config.toml
hidden_size = 192
experts_per_token = 4
norm = "rmsnorm"
train_tokens = 434700000
max_steps = 6633
Below are experts of layer 10 (counted from 0) of a mixture-of-experts language model. Rows are named router (the router's row for the expert), gate (a neuron's input weights, with its number), up (a neuron's input weights, with its number), down (a neuron's output weights, with its number) and show model dimensions 0-191. Each number is 128 + 32 x the weight over its row's rms, rounded and kept within 0 to 255. Numbers have three digits each.
Before each expert's rows: a language model's description of what the expert responds to; "comes after" lists some tokens at least twice as common just before its tokens as in all text. This comes from a sample of Wikipedia text that the model never trained on. Tokens count by the router's weight.

# expert 8
Line-initial hyphens of infobox or list items, table pipe separators, semicolons, colons and line breaks in structured Wikipedia data.
comes after: "\n", " |", "0", "3", "4", "5"
router:120137121117098139149149110146114187152114194075077081125140118130138113086121115188170134154133058162103074166145146164121173087094145107132160127094127131138179113133069103052133123093140110147115098200127105106134127113166136102170119148153100119062156186067065077093087111119155085132154087203150148134149094084176069148153164145126198102097125083158108127094138089132186164118179150178076159140100169121128101099106173152083078153131125115130143168118114144120121069157150101082156142090119096141145141114164127135129110134145121121148081135098092223126180141116142155115
gate2:096098109105102125034114128163116112125161133075043102113106093157078183124101128147087159153161155111148098128145112129107088118163186144113102109121156133156134149100134148086133162140097115062146153115086121124130155122138074105068136083150138131117117152169122121130107151149083113095162148139172192129165094133168131121164065160199124119082135073140072103148118118096059139117117133093090141075119108130197052112125139134118116096093134200152096157118151179075104109109138124103178166138139115141150128139120130141158088134084099087104180228096148091117103072124077181099
up2:112168136205114089099114120127137192114120150121129138073111053096119087164113052098066148150119125133129133180090147099108169208116179176092154121098143147103104088099076091112091029134149118128164115129124159110097159109177160132153166139078164160187123185154123160079106109170094078135159138135099170106080171170125121096060110125118160176121147096086134141128098116141091128115118132148084132139088107138142128101095087118170085134121130093118156155110125122143172114109133159132157100128145117109155155100166127117127122182139167183196140179178153079188159083174099139123
down2:119173103091144166069128110174132172117100137092150127145158103156067109141168119111152138029140179148121044053139180119183151075148179088143192134150128184167134137124168112163068164133125178134193104166126135147176129134126127145094132090106079133123167139116086150101143106115142066161115170165148094124085140147187109180134092123096146199142187151097092128085099099161117130100169164110137141071171077141088125117107138170114098120116138105072134120143080123087091113103104133159111158105155107074119138102130171152174118187096122098092139129130125098138132148127186121119
gate3:128095109137126124150218154125138137152091105153076111169098121199077108189141144190166171106164158119134115119151180125191177120144155089099108134133142133180090184089167168086118198078130118145121076164084140098161116092181110147088140086073115074187127145102145128139159090156156103077182142144135084138124128112105167125108149043128146149111154138144147133098109143138115139130124073135214139106123093087121105096136086064101095099106132125093142160102174151110108104115109170115182093159084056152137140099102115125120134169101179163121101125081079101170116149137138109110
up3:128143132154072131081191111146146133196172169093069068138101186146118147096116076133109145156119174160148138156108152168175153152136144164122143120114126118110148209091124137177094144154100171179182114117103139131112167097142141150178149140100094084114144161122150106100164140078152059088173143143150162168156139101156127112118151126149147140087140129148146122109156081137127130223089106070118157141154072098149113143175161176164155176079151120090160166165124131039078123107167083100101074164150149175112099129127109123106126113079142182109187151104119114146098123180175157128
down3:109052097127162051082157091125159094117122161135136189154057142133171099115160142155177081142131109093084116123099150182104110149157108121157127123144151077121144094149152106161121115081146097173146080144086076124206121059113074138142138085153132116126079162141163097085126143188109097156154170189146155113099142131092129137155163122117096142052134127137072116142203143170120141082097133136105192129125107142050137075103109113134103136129106142138115111067129179166070125161112110160109134144147110114114099136147095181101142108145129152119040149128135079138080093075138163106
gate4:172135106122105127170117122108125183070147108131077187107118129126105142107125125103112042143145137085116127155195140145120160070126132036176184176157061107199093127120074147108114090125151135189133073182082165159157096170068093078143109096106151134109128140118067103114091144128112144131166089132137130116082141067094104081145124168142149131112199156128149137126081151128178119066171124107177133085112097121064132110169081147213118167144119185146127133144113136075122095093089098100091123093130106110103074152108136118149136139148086135122174128138150123110093129145116156135
up4:098126084134159131149088141152134138171122177122164163112102198130167128164107181133145121077078084150186169142152181057127117083104124195104095129067129136134109144183178143093134151122098091068164141089098143160113112114129130108132154152184085116133137113112183118178128089138140048113108115163125162126204150138112125126088113163057091164188128121122121135086086107119086199116191184126181161166215176176112149164128117154141113127110071120089080134111135141113131148090122160134156155084122133102112121163144131124104141097138146107095117168107183070178114131110122138111
down4:113179122118158122103153112113156133089139140168103100165106174112099126114149105116129098126093101151170140095125133164167118153158113158130117127128143099138115155109109108098079174122086118122108149131116124114090105106138164153100170090159053110127125143111086109133067124120100126107157199128077157122120148179085118060113132172125128145175131148133148164147136103121122119170123087120095164140151030201083145145117154124103155163154152145184135151112155177173086161049153061079158049164075126033102153157100118129098123137090150189069100169116099145157100190066072143144
gate5:151094154142123081132120101121138104196095131093133071145139145141126101158146154165125186118110136153104093139191111135117145103068181180134126156136101142127079094179116146113123119159130099123070166145124081116190107127113114119087136169112145075104183119120076102121079068151144167154173140208104076101112123151109144126153130141175140120117164130166150112173123170214226113120161111072080151161145151142171102080166141130079152147079100121074160165077140145110105117171124192092145164158160106066156126134123140104156166141133109149149124168092135095195155186136127122089
up5:127093089109132141159121057115151154156165164133153134118147147122058104079180140160112194157099191078073111108136126133112098142123153178128167159111102093095088142126074095072130152145108067126075133140120175136188113147099143107137091153100126123129099146146118121145039100145121059147136126154140117136152109116087104066181092088184157146104156081126193100144093148176150151040116141099118157155159142120124110131135130161080112145071076130119140136126125077144110168134089188061141142132190140103104169188087178114158178096127146138138090143165108100124147169078115136110
down5:099149121079112162102161155093187118113054109109115142149167094127178111132128116125155118177163151102161112066170158119038102141155158103068062150135122149130170125151086158114119126128109121131156112124116099066139163159183170078103098069118082098086115094084156125183140125135091134096145087165122086127141049166154132127196090154095086135126149138112165148124125099126086171083114093071118068121123158093123146022123138097103099135144094108121109120140096135089210154201107117130136123181132132119109137063162150148113097091108126094136140143146085078096130148143133135118
gate6:196095191222103149071135137186087157127116157135137113130185137138103089122129133127183107059064203099169128080120118133152211156130117157123142149119114101101147200100142143091149149120195160108089122129160091156123156094122110084093100128131148135145148120089111183165128149159235208088086170155106115119109113152109184091115091111102118121111198155132112115152077121135111161131166158138122087155158094130110133117120157117148104143109081122137088132178084173127069164150146103078100092117101134153112129149111159098147157108155116155127162120193131124136154137164155111114
up6:127169165167184144152074104146142136150119142148128175123140110128149125138110170117110137055124147153141099113145099166177190148140164164086243122109136111129157124135176147182142154072152206167085133176127124076120131115144161083167119075165138083168098105050113173134178112140108100129095079159161132109137133099173095051146102132148164091153105133091131110074138147075129130139103118174123082092133163113129168110114126085108138107087099084112137161132064149126085068152118118084161102126132080180113109130134138134148159124086111129124151154103147065155091105206127094086
down6:174096130119156164069155140132127124163099071106130130163114107170144189160150150021151131152115066115117098093118128130117100101135136101087149103207127189157157119104119147171160145101137102119149104117156105104130147091148081118147138117115138084085159126068111114125142136136207108138129087118177111098101183115112111076146146120084086131051166123193110062084210180155109097142139163173120104135124116073080130146119103110149098183108180094119183162127106127109138144152135110149083094117172140168140179127132118122160166144189128152145178102140101227148123137142143133153
gate7:185119117106114148173123172130104141139203126090153154114120086107122135185105135152117135164116100095105127145129179129098158156186138115195132141140121128164101166144113143107132103139103142166135092150152103114151086156179097101066091166120125079115095146124117098141116084157097114100143095151148127134135117179159117081178092204115159137094200116090108105213196108186120121085122159103184072075161110145074168121094115100137110125119116067134151112107178116118109167094185161126162065075080092149147174149160096160136127144167153053102138149168138148074088074149147105145
up7:128165066134137154103081094126166087102065132150120095094107174180108174116154106133135153145054156095122112120153117149145127061151110178111154160103130132184094115152137102179031155100093105150071057153151128110160087137101117086101105068127123133075121126175130132183136123146090125125183129083136135161096107131105095162147162129127164084134107153120134074143124130119075127163085156145099151128113178110145146172119111124131169129103116123192180095147119168112079123093120109108226139129097162099167098164133070127132133143086133215127143183156130092140180161168140105078
down7:055150088134116106087128116055141137142158151116130159158106099106142125147116109160138167116180157122133193109148119129104145138139120104161158130115109189091138128179160101094112142114131134090146153063181133156122059123191095163105126091168131067171146166165120139145119086154084119085056137121129173076182136164158066039169118159155146159138147106127138169115123172142128193079146088136183132137190129138176147160136087128144153089085114170101145093137166125137079148156099168114126158171171135093149145124120135153205116126109105141142113084119175080124030140132148145100
gate8:113101127111122119126143145109212179150131146083100043131153087121091165211110147150150124084190142153174146149141160117124203127141117172100127136151129093125105149120113056167165169137106117145074074184109153160172126174076068151117079151130156071156095125126138121085146099119142168199158112163119165157123158136115089129084184084151162138118092159136142101106081114104116112099131137096132102146138177137157060088160209125121128096119142192138158095117099098141135097090146098199102142144106108117158146102130172133077084095110154104077113132088089098103124168094139156122
up8:077122123116092135129182194130135118159101160132199149197117085155095127118083152111089143115118067115147122113160137088110169096127146156230114074167165059154090131121130050135143116148131130130116063151117147129133120129150131114135132064149141116131136046086116148104179123161092154138067170150175138157156116102160084123065169143150150066119110151152080127149150103133120078074152164126141100097144163145176082109096080175086136127127160184106132114107134097132142116105148059176109136153081050121135072125102068127129093108134158132131173117120065131127108112111147106121
down8:117143074157109125113147148102156146150080137106137116147120151144120134084057113156115062150150102166096143109163132153079202090066168150126117151118114138121171089115184101078101150182135107115187095082047113166107111133118127085153030126084155118126109077185090113137141134104083151099143137127105162130132107111090147157168117177071119129080129137155163154149074088123084134109145135088121142162171137161080138110175152144096153161107100117132166102134133187168121128133111100018102113112121153158136141056104140165116117163115098107169135132074120131083089192147149086089
gate9:155121135074082111131150137081118154131184181105098141095096131161103143106129137126147177122117137162116118136150090168082177089136128120109139146160171106183123117165141122126031124095138107128160120104169054190146091169087159084098190204105155133149147168146160147139103065130137102122050124116111136147133141153151152151159139118131108108129139102137141134085158152146076129099163140030138137143161209076114099124150184096092120127116090111107133101049104112106113132087170142104134148161156097140123135171088105105119109172137127162142153060096178061114192115068165126110
up9:141157117091099095040092120148069115123074123170120121063139153050107105088148145102123108109158104090086134150157115116161184139086102152135133128098083123183128132166098097176122142153161185143102131094106124081164137182067152133179145152100115098137197129141181122125136159125106088148109136162116156163135136137144144141106113166125132149166125178144140195112095104084147079064076119183208174156126131149073100119122138141158066068184114132164158090171117110100159192172078187173187141092127105095126161108142142120092140155167146153145155112153116142092130153107116135142
down9:176133114084124127121133134135112066121190177138076135107165201115070143077170127185127155081158162053161071075119114113161117093124135114090166113172153104093146108150121122109116094171154081104119180166158184139133086096161160099164127094140155136144083097090121177153116111099071091111143072101126093181117051110131095127087153097155176107159184137134098098087155108098134127110107140181160102146110094145075088082130117126101121092104157149126133144100137118120127139088114164154160097076150136161113166179081077067144132152143126115149124121131081087202172140155119147069
gate10:131128127125156091152115123119153164113109130111103094155122151156170132165119131170155107093103180146189080141137090052149152111120163105160138098153199051129142142160152103130109105104079112143089144070150136127086082129160099147115101153170130161104086129121074112132144077111164110102142172101149122157184155125150113156099105144173160081078166112151168140156139099186120146129075092072115149066092164186130123131171171147100099098167057120109098127102099101123149136103140053071066075143090129177115147153087107085146084184129101145070133053124120171114097177122118101102
up10:194154152184102089140161086121095190167097096158152151112119107195161133117106094090155100164104159148119108071128115148130159115178145084124102146180135149157095142126139105155152144119120099134161130096090080076116095145165155161130146132141106117118138129091135200125146092095131062131109158125103137193124139103117110207111186134105142112063127209087175126075132119108068128072116130095081073186160185108126117093121186203131140135177149088172103070133158125147092173134119145195135117132134133115157081129079127135126181187157100121167078125101101130086115118135107129137
down10:161145144147159067185134137110144142078166108073100087170121151119205123125138171144153133036096148170077099081089099120134186184162152125101120115106160168154120083144089153139164155074108079112099136107149151149106135165149126156124078142099127118125114084163175130075089096149116136173153113136122156105106130111110151143122104135135152135105164144128099118113173123139117152192055128146155166117132145097090124085105102110164127133130112047101110165167110140065136108115152076106095116180109096106185152124141138168146133125114135067050189084147232082102119088163123103109
gate11:102126146117179123150061165093119159111081130173125097123129135135143068139156200161154127177174088116111121143149135201154137177103083117121180166093153154163151148156128142093128137107135084147180129108144184214130116118111154124128080118160130113086089089196122106089195118140200160131091157132128105158122112127156100105182158068119126158126153123171069128178146171136103124156146162141150150095100124146123163016157154141143133133132121119136090134143082146086152133205170075132125094129132149051094142163151121162129141149154129152068125117127134127105119178090166180180
up11:058150163130086145098166104132186159144147098147152151146078127132065122136120098176181108118122107141106075122116114087084139085156082130075142093149134102119082132174137131162073169158121145125111155122145076123115074120132093138123110094133152166058118123158122169144148108160155127142107146160171135100142121088203075153111095130137140178174108142155100149146097165102161098110078135131152178166137110128137141127143093109143117195204132069218142107081108128072101126186142084069050175148078151173153060140074122135171098121094103139133109120125144080112136179101130150135
down11:144127131145052100144158103200182094166067121086107133170159153119098153113100170136096133126132096127144088078123126109184161195188154154089159132135124141102212139097147155142153153160140149119104099191131091100129177158114090135078111151107116115116126093142164100126108105107095142123209073144161123092120115126131098148140071181109147114143114116078155164202092108108154109121167161112107111113136071114090141080143146089139099144172142107165183124130176101134161184126130173122062114130080052108087154121142144153134078138137140162117058172097153084189170149126133144096
gate12:134112093127076142091168118126189193149211120189114131125053123163136189039079121149069141080124147163097122148204168130152144151129183132102146122135124145115131124129066125086170082129126071130136079111161188128120112097123169126146102179113164079150071113122069145141113132118132084075124096088195131149184131130169114133105128158135069170115134150121137122130135091139131091145140131159169177137158106148121094121127156134130125196153128128064089103130098098113122133171167122165130131109131082108152173146141172124157123125147057081090068140103147124093097152068125144085
up12:096200151108082178146111125083158118170096099090126134092118113160140098180126142114079108148159217149098098107150160160119095142118091110094072102131158127124153098098091147114082104119150151145135147128148102156127122193110142134179143093136120169081140171166129107130176104098174095120098140192125104178137127115125180116121114099141162108104149149180109178135100086137114111155037130115193140128130136121120138107155177155179112150107173097101147146048145062110066097194141104136075124137127170088152084129174125114134156174151160134151158091082102161097225079126092143119
down12:160097124149076168139136121085110138092086131163179091145042087147140114144084136083187119141118144164189120108109152180100115147175163110143149128142129112087090105158163099155082133153184166053160128111167136093117114107134163185103133087134176116114130109129112135120163157153175150171148116101110132162143080162092124107077121140151144106128087119064072173113135103124128143095167128089114149122140152130097115084037164109094177099146125037141206141157109114155139095152103131109096124118077163118127168145172145149075135152126073157138072185184130116104164111203104115147
gate13:132164141060174143083114103083209189133114121126064078119104140134121181090159072114083161110179186122127108127154140014126136118140122142172133114095112130148139173183149148170118179171110169149072073156162135101141176136121090120166162100163122092145129086124140123120108126143100126120163153126130109109149092110148101114110081192114162143096125151158088098142145100097164113074115086200125088152189115141149071098081143159135144167105153152104162134126158072126161123131143158124179106112145102087091151137161103133164180132135151149093135183104120070186096109088077108117
up13:166136115121112107141153139106118122072144123108121139101154104146092153181198086137161187207142078106143129087136115138168138074166137140124175074155165065145166122093155064103141133104125145171218113157157133153090090117161123158172110097115120085124169121122197170087117124089108197135141147117101143112137144183143117162169067090121158088097124129175161088117140080108145073077137048191119104087139160153199119098123142180103109137137094111114137201118134135135122150115155165133116145101122171113172117149107164141103113150109118072110100091071121158115156098132108127057
down13:085145199143137157101100132083082150137174168119144110123086120115120168185192131094205062092181100097099137172114143177150147086107131134102100172123128118080164164111109140096144103108114154155139084121137188129116134140102088173164148116191094171134095125145060118131098175081133138119141123139073146202177141123188066092067198148125139127042117137177139116169118178156095072117127143093166118121105100128185168093188184119117124147114126141140138165177109114160117100143114120122162115127119134107179127117119109136143070150066099150159115136117143147163181115137160110145
gate14:112108178110112138206120081109117139142153113142087174162175103086166124158096103130108097090090089172108098112155103127129205136071160164183086172174158093129131105146122132082110081100092124144120110118120181224048145137078156124082116141107143129120072105096067151133082178083101074141131116155133133134119165107119118127115163140174094124086152166185116103147150142057149111164062090139102134134149103146112064158183108107171098193137113136126109094184167104151133138149142093150157069107139085137151122083083110110125084128104158098118123152178147144134087174103118143124
up14:145151104125087159106240108150164119112153147125154139121127148128126115120178135070108115093087096065166150138116138126170157079105089133076146106140133135068128161125108124110127153090115076174146122152100159137165165138136150137101156158160068116160129174129172147054104191122068061122121130134194156169106124115069161157125091042085106123130113186125119128180116107132127154105101093170160130103125134185119131146146108157138115036130193136123187160133126171103094123149148141086186108162138113162173102130104175110117106133134171180115165121180146134143095074143180101096
down14:157145128100083086113123088057117079132142161130112077181146162149097166133084075156147112120090141115108205069128148152115133109124165088070178131132183137138071142134119155126167084156110129187114131157135154109133139167132121129100060213115151190089153131086096086101124141171169151134080091129132091128111147082141149102180152113119120131163163088155105126064098162045110128130153136158160160126093127090086167170118118106095150121175156139150123119098126065108082088113127092112145070163161186108089114173129125132124073139051114145162095166127115143100077145116112075112
gate15:129091161103179187151104116149127133116159138139150118062163160143180188096092144087145175127144073125107152148140116133187074144147129156132099102148192119153136093111121111090168127119176111102117073165134101150177143167169174144130093143101097166049132111125228079180126124149112122172151182107142096146168104148163154101157162070123193174181160152172164133185098134197132177070128132106143134141129097097168052123148121108151139107118152120141177112130124123149103119147124120092154161120109143088042160152154166133067063157109132128118120152108113116124127152083159137134
up15:112211202103102170131131106099164079142130137125173138104093070129148102122079106100127073136153093096149159134083069133188124113146172155110094109121177138154067086126159130131178130190159126156097123086079134133156101094153083153148134042114109178130067118180118082146143070127195135171137100107143138114131135169099138166130111161113107122189157115090152140141141095107131161087168147153179139147174111156114086149128105107159088174178184177199109131140098102106148119116106060091119132174133130114138126171132130141127120110127130149095187091144139140163132071162199156103
down15:128160129114144134179117151133107089087138137100122132110090071097127115178102106141151076147172076104116133157137094134145078155149085117124105136138112116144086047124139114131183145152183114125113118134202129121092134160140176115127176131135219142035166168131174152155155105114137093106124120158123144126114137166141079107154178174181183132090164172128113135094195103108156121091187154114109105225106099117161067056167125119113144116145150090122081172066112149123150126154182115157071103136111126112141124106188147128097098113188156097183108127190117117099148132153132093136
gate16:129181111095163077166150123139112181092185133154122084118083118078104114109099134118093128118143144086091105106146141150173140105122166129136128107128109127230141112164111136130111108121145148175146154184104107055128178110069092176139126115106119126138110166125138144095155177138157133122163061080104129157157100093078104135124106140186168135204134128117114077139100059137098136126208113127141132151098085119136149093135118149159091114138128118138123084108136152135127103058165067119166070176190139148097137101206182109160151113114128151092213088174110127179150126126163057130
up16:141063120132106135153155193115174106116154161117179129174144126134120063109109173139130154024101114190119154098106143132102065139187163096139090132129073082092133095088126128127129133065090152126154146115212122129126105140096076129089065156162137153149124072121174120174186153128105091167082115110173118138142131095097140147127180123129115121204155066136135136074163161190062135073114134135108137138153180118112100109134094150128118125122188162104155140103176068122155134110146148158146135107171098110133129120120129151075087155067116111186149116102155167142070117126097149149
down16:155113186135126126185111159134118183155078155176141093083158138103153132113112074164157149133113124151143069114130168155160164061152128117167095164114151127115094180186120117064153090135114128164149050127121151136138148110183192193130132124141152151073108137167137137096119150122139158126146091140077098147192084115076080119159144141128089169118117073110085185102097093137085104107210090096074105151130115079163092180156148150165157105178165114140125148098098133157116131179152157112148126134168137090106139144140136104170169211152147101133135127155153084108061132133120141053
gate17:107090163159089055086138137215152104205112160168091114075112080215172124151102143131173128117171150137126131141166139162128185113132192127081151107148119120093078189115116156128159145157139125108148130171067126141127074173054194125140113140125094095092137144148092092158083108146106136062174151113106126170143102125106171102154131092198135114162110105161102193074131098108151080159147098103085099086126163104117133089163126122116153175140081160105114119117093103145125143132190089157124134152151100128142122119143126134116129120075133141085142140132159152073119186082139126066
up17:119176133127193111106139140181119072160090113166112069018096101131145118116165072155180134071142077116150153111155150088104128070143112163121151095150135128159109045162154171151116109115119158147101129079144146085169076096097191136151148127089120074180092105117138103122133136151164134116109132063183095138132142166110147089082108124111145093170098060106137106111159079173135102122079101085148137119075154178167123120141160078138116073140133201112124115107165144122127152090143127090123089132134143092099074146114156094120188137091152180177142123146109089144138132139199122130
down17:128129129133174087076134152165130108121125105133169134142145119213141177135157143172129137184150072079102127172125161151121154145069120093045129136172113152110149152125200126084141114090090084111153122136067144151126097071077120090115124168064130155118161113132104137056149179174106157154171217101124076102079108084122134136194131139153136118133112119165093157129066045151105126134161153142143118167101120116158093091162107146081151094142181112104144114158143107150086163145170141172100102162129146160118183124118164080079131152062174137148187132144108114110137139151106104113
gate18:123099167095147169126133112146170167138137168109136201123138101124131141158142137129083161130108158085120096133162199113134124158147081095063195163078086169108175152074087128080174149123094117066073120093097163193209188081167127155123171107121115104087064159143103107120095092111120094140073100158132081120151135132130094155123125137170134139105139106182143127159156122205129218093138146199158117131153145167125092110136126134127128106114111035133127095136100137158153098172088112132127094150106101132153128115127117134134151198206128118063137141119163113128124099133140109114
up18:142133073082129119155136089123139126139095156147155175099122119123105138123130151162127088130152102108118130123142093137152217155142092099118158083117109149087061082175083167090187161157130097119113097155117137181090085129194193174130107172205124119120162100129146133130113115051141153175099105132177060190164110195130141127132098106153142126168163071193114179100143127176117129143161125156136108118181122130135164133095174145104088169172137182153111109092148083181112134126105161069070106043132093098139144102105057083104138119159136115132138162121121136080152112113114120139
down18:174153125131153112150104144154074058135185171069144189174143103104113149117080144125197170144148101082170094154096150132137102122098169127119103148124155119135125085057120148128148118146099039140123124097184169132104112165118166183151162081140138110137114124173168115109157153102096117163151109115141103179163152145164155075139133122162138176118166050079145172163102186107191187168109127133155134128090158103133089133103139138094156133160129106115125137133144157113165143135114093169080117167123042054119160159097139156141118096124109122175113141126057132111165107073181112072
gate19:114105135091088159120094134109164191123136170126124114069105191117183142138133109152140149082096164083119125108134104116144064106094146127082090119136182090141156095116098104162079144121085178094058079145110075103162190125116105173128142104113129114129180144106130125104137150191098105140115142190157121135139077187182149139121146092154096066125150132148115109143163181109141085128181090127038096156124131111140107094084114067104142116118101062147128164157149059128170169140072107085153111137075136163097179090142101117129150106106100133185144060101137147186122139118111135181
up19:140132144087158220160162160126089161172078144154128118070079114161115126103110098151091110127099171093115109122119124118143216114139194154126150137099086147107117129157132199132163119116128089138101159104129121200109100189105098150123048184126125072145116071125148126169100145097182136129184149163108103128123157100168098110067162127146093139133175156171121176153147064115059142168160128163128131139152118176078138163109108121123080137092124139168119112137062142157114151182135060072076086136144144126158167071163108122110144147124110107116144140155150159110110093083114062128
down19:183109147166159135158142223098140154127128105155117146158105180122103175152092125105083167187149184158100078121164194099060125075080141139105127122103179095133120135140160149081091136094151152151123129159119162101136124153163031117122151097140192143133113101120134107171197090116081102121111112180135108105094169171097107100127165150088146184109118133150166160083145142096091133128097072163100132113120126133214094087091120139128103105117181162117169129094176148144135136130091063129120080080125146162116146112121104139080101122125067160126157096116114139108149156194155191126
gate20:169119108106115149184175125080107081145077110152119112168092115116101111164120170084104192106129098169155129125174117190044098162146171125126036130115089146149166149139094086119106111108147137162070131146194131143110147080175108138085100106143144111178134164171145106102146150145128153145177102139090126122144113057122125123113119092113130124132123144101160109152133119125156087122135116179176120108208085135161169122113155158120174121121133097163150135133099100112192182090107218074127115129144072167043120118133204148094103126118104170140162122174150126139146104138143095202
up20:128123154129150152143121134127106148158158110122131139130144107109118118117133110143104148064128148125132130124134125179148156086132095126172098140060086060116163115119085154198096124135126160130100210188136081153185119110094101083164114081216141130125126102159127082052147135139129167066138127135111094120138098106190157149145122144161133154130140129112076107135129111097110152202162081188122125104118120156106116175082155076086152098135163107118124123050142106186086088095066147117167118143157083157107136198165193130042064094175129111150117128140099152165156157110111069123
down20:106120100120120108147157114156178149108141106115156100126126084092141136112132065076082088069094146151081104143108145099172096103145137132103112106179148115065115120093073119063148106082120109130150166064104159126114160231075147115166094092046151112150123140160080128147153131090131104152106124139109158105129136178096157082181193125114148101070088141111138142131095076159066135111089117133170192090146128120113091124121169091139124085129159090134130109118137088126140166086099089210132115119064099214098098150166110124133127109129103076090126120076107117153158128115073149099
gate21:085182110101102090149128148152145112158091183181123116136174112110170127185216152162096134163142111151163138150182150148118113191155214151122075132138128131142105179159137111112148181165151146149092139153134038091126124094196103177092085169145114063143120147119097146165069130135111088140138098107193126150162138129154142108119100177053121114070144148124103196164177125096149112093123138117106107163093189146142152131149149142135124183129114092167192113125135114124112159070166163127080095128122121115106152109146113154141164142102143137055160138085198101135116165125131122161
up21:099140129131092140111181182107149117143176105151134200144098132089142172087108106063099131127121163130126064150157129052078091108117128106099099180117126143133167085128141112093123112086140067173156120109165106145117111085119172118155149122132136123159149079146138144143107074135093170093119126119150149184112123041112077107115178066127071158157200144101100160127131089139109124164058108144141139154116157092090115196106110095158160102102171096140111123132163121054127089099104138183121127148199092075161117158160152097091180095135084100097185128155057117151131156145102131140
down21:160157115095114181144207127116113110130144179171121142181149120205126073173194094130144173193117136079070175113150107116164112116110159094091173157215148138070131115130144105129092170110187047157089163100074108104157103114087112192114121167138168099163135087151138130168135145101083136155135107116158118101190163146186148163124106096152107160129137127119144142155166135091159091131132098109124178136125180146101131212101139108125145150110163173126123123096180125131117077139144076135153089069108101141129165113184142131098106131125157129133169144104178182083082124118114126128
gate22:115168074146130168122126173128113115093125115145106127156192147155200160140161124119130163111143100155131092124161114153125145174135089137127094101166164165182133129131146044085126124117086069109110079083137154105059120139088153104150152149111109136123105134145178137200116104105152087127151097098084115172134186105142100131110113134095064144113149140137066148123089199116144114081039206150128091101111196107105053057113095142121092128085146144158103133124133071161145106127104144103153146085092105116182085105113091103124067165116119111129133197104148101132156145093148189138
up22:133096176136129078129160096076102126097165140065170065112111089061144135072083077110130095109106180202164168089096143115167116148162119101102098078128092091105105120129171174155111141089132139157139126098082129143115092114129160116138120112118142116109184209182117128089154108140147113056139098086067170121106088145103129081127123119159111153100170129132164134133139135101138123187162128115165090136139106097156162151163177121122179121176196140141064143138078159100129124079128171110106127116180085131146107122162186129153232119124118113170123137133146186142137176130128117192
down22:128109143143116116062109112103130117098123134130167165182132133136184090064153109135108108162132144126123181181138171150136129116112129148105098157162100104120179074079073115152144117098094134025137129134152134128109162128179187125147116133106170062107084181175126101183178158073191111144138131159138057156086083136124134140160084176125140144184170133132146128193114124152097055141122145179089107149141123104139166112125139087141142070075105109126136169120177130164129123115129086114109141161136126075088069160183104118115162129090169082114111085117177105098118154195180105161
gate23:176159100118136157138083134116055046117095096108154175153186130149072066123130138164195189134135123124127078128153136108180121112144085165094116157103131144083124196131099148155132177121155172145113125127076097137157107125128162090079137132094160085184145161116136184110122134118165111154088124090148114123113147104124146119168132118080166124126132106183079197145100127104132157112111135114108168189140146204071084073115146101115041125127111111118104141080140088130134162107136104204061182074060095113135120123106113164172098113169121142123131078147169115131125155137137172138
up23:095185113131151083117123153113168138103171108087105134136107112199175119130151151166073126149090126167125104106087176126133136091115074137170098133091104147170133165156152117120150087127119139124033129133105182119179125129128107154087145091090186155118105140117100114133164137125093141140139104128121149111135166124168139065134151072142115142128108139147111094106069106120213111179164182155104122083100086208104135187169126140165145122122141107124121101029121110157119097110132109065163141119165177134159114135141107116161195207123163103121037141096142143074123101151095138194
down23:118132207142159097136134181117134149175148061142116113100145165124185178143118130116112135110113193163147141110116096119201094131122111144167138130174103120141162124103077117101161162219097118128080069144147131095092142123116131186080113147107174153151093094110075091153146125140097162186112029161070110126170129126123175152139108075143117118081160107110130121196090149108156105122152145145153135148091078097167136166113161114090123163136210099127158171179148182181123130138126117108156129106094136121136115077131092098130106149135158199203149098127134113084128157078100151159
gate24:147130137093137129126159110119100131126138087147141056097132100128186098133109195116131195179142131122128129123068139109110147172126105151119140128110072129102170145111099134108081183141157103128142109100149124067104065186153116097121069166150126081181125152142103111128144146136164107166153160071134140161095176121104117126131088114113109159139150121179164150132117149118114140229166116106121100137088117178183048152157070089135115180102131169082145208117134191087139123153158180089155158067070186119103140114149113095044139178076123133082131158136109113138160152122144127159
up24:157182161111150104119154084069138155089100081135197142152142093169120140169099135143107093119085052114087154149156072111123161076131133218134153108114069118099169084153127144145127147107181133169173130093176156058124102084048138214139159123150122129169148178163156128165056130113086125128121176155159176151085151110093146137140120130138134132094092070069144129094053155104125139128110165133121121087103175105147149171122153070122133145180090119165130141132151122159129116189114140062140155137109150149191092127130129160143107110094180087132103098157119114147131138115129137107
down24:135094179087120111168129168104126151116066099182141140118147099110145128118154128139175156142146126164149127149131112133095137147138081086120167093112065096167211160144042162120146166174139140104148133123141079127133138104161074087125084137126105129153112156093093106110066167143133083131147140073099147137147162118117166140133101144056092110128122091161122129127099125144158143124151160127124112158130137099161011211114162148088097114120123095135127104142114152118147165072138145112087117096122151155000145124143122133084142141174072084130148169185150146081163131114140169209
gate25:155153078128162079149127132131103178101078061110141170115052113169075141107168107119133162165087137138138093193142108109123123145109165107121070183135121114149156139122123117177136125160119148145062136164062169109186119116098129151157098163098088106098133097142146141095159114173136136080092077087134160090156138111090161044130116128146100160110143196113156120091163178161155141061139165137186166137107079134132145120170158168103158140124133088119183086153166148138155144127159145159121127150223149116157137148070145153113088080112096095152169144143057123179115154081093132157
up25:114103146145076101100167165167110124188093097142160079130046141128123136154153120180108150095157084140115101088182159111202133159108150101100133135129108105078117135133107170146098142132160122133088061149148147107121158161132113111110099140159156058100167144155165123108084149137140188106154110110181067128067147158093098101163104071189097111127112182105140145118108150173200089087173089096129130133137100082131114153083208091104111098124116133084134210085126116194114137143144170110115097107115110114196158121125135147162091049134129101117132110105097095097147138090178101114
down25:128119140149105129135085078119115088125064155129104148116089068097146104137119168197131175129158051144141106154184113167132114058075068143104116102166134099077136110142159119124156173127127128113174125125067211081123129158216126066154152133154086117110098112062089125103137179192102112125148084137120101139100112063194171153131183130169165099145138106157102098156166173148080106156145156177096123128138095197148156082132151102121120144098151110126175172136094116151119119143073139119147114132157115157129170095140151161064154073142154090124134117104090149149092162102099125135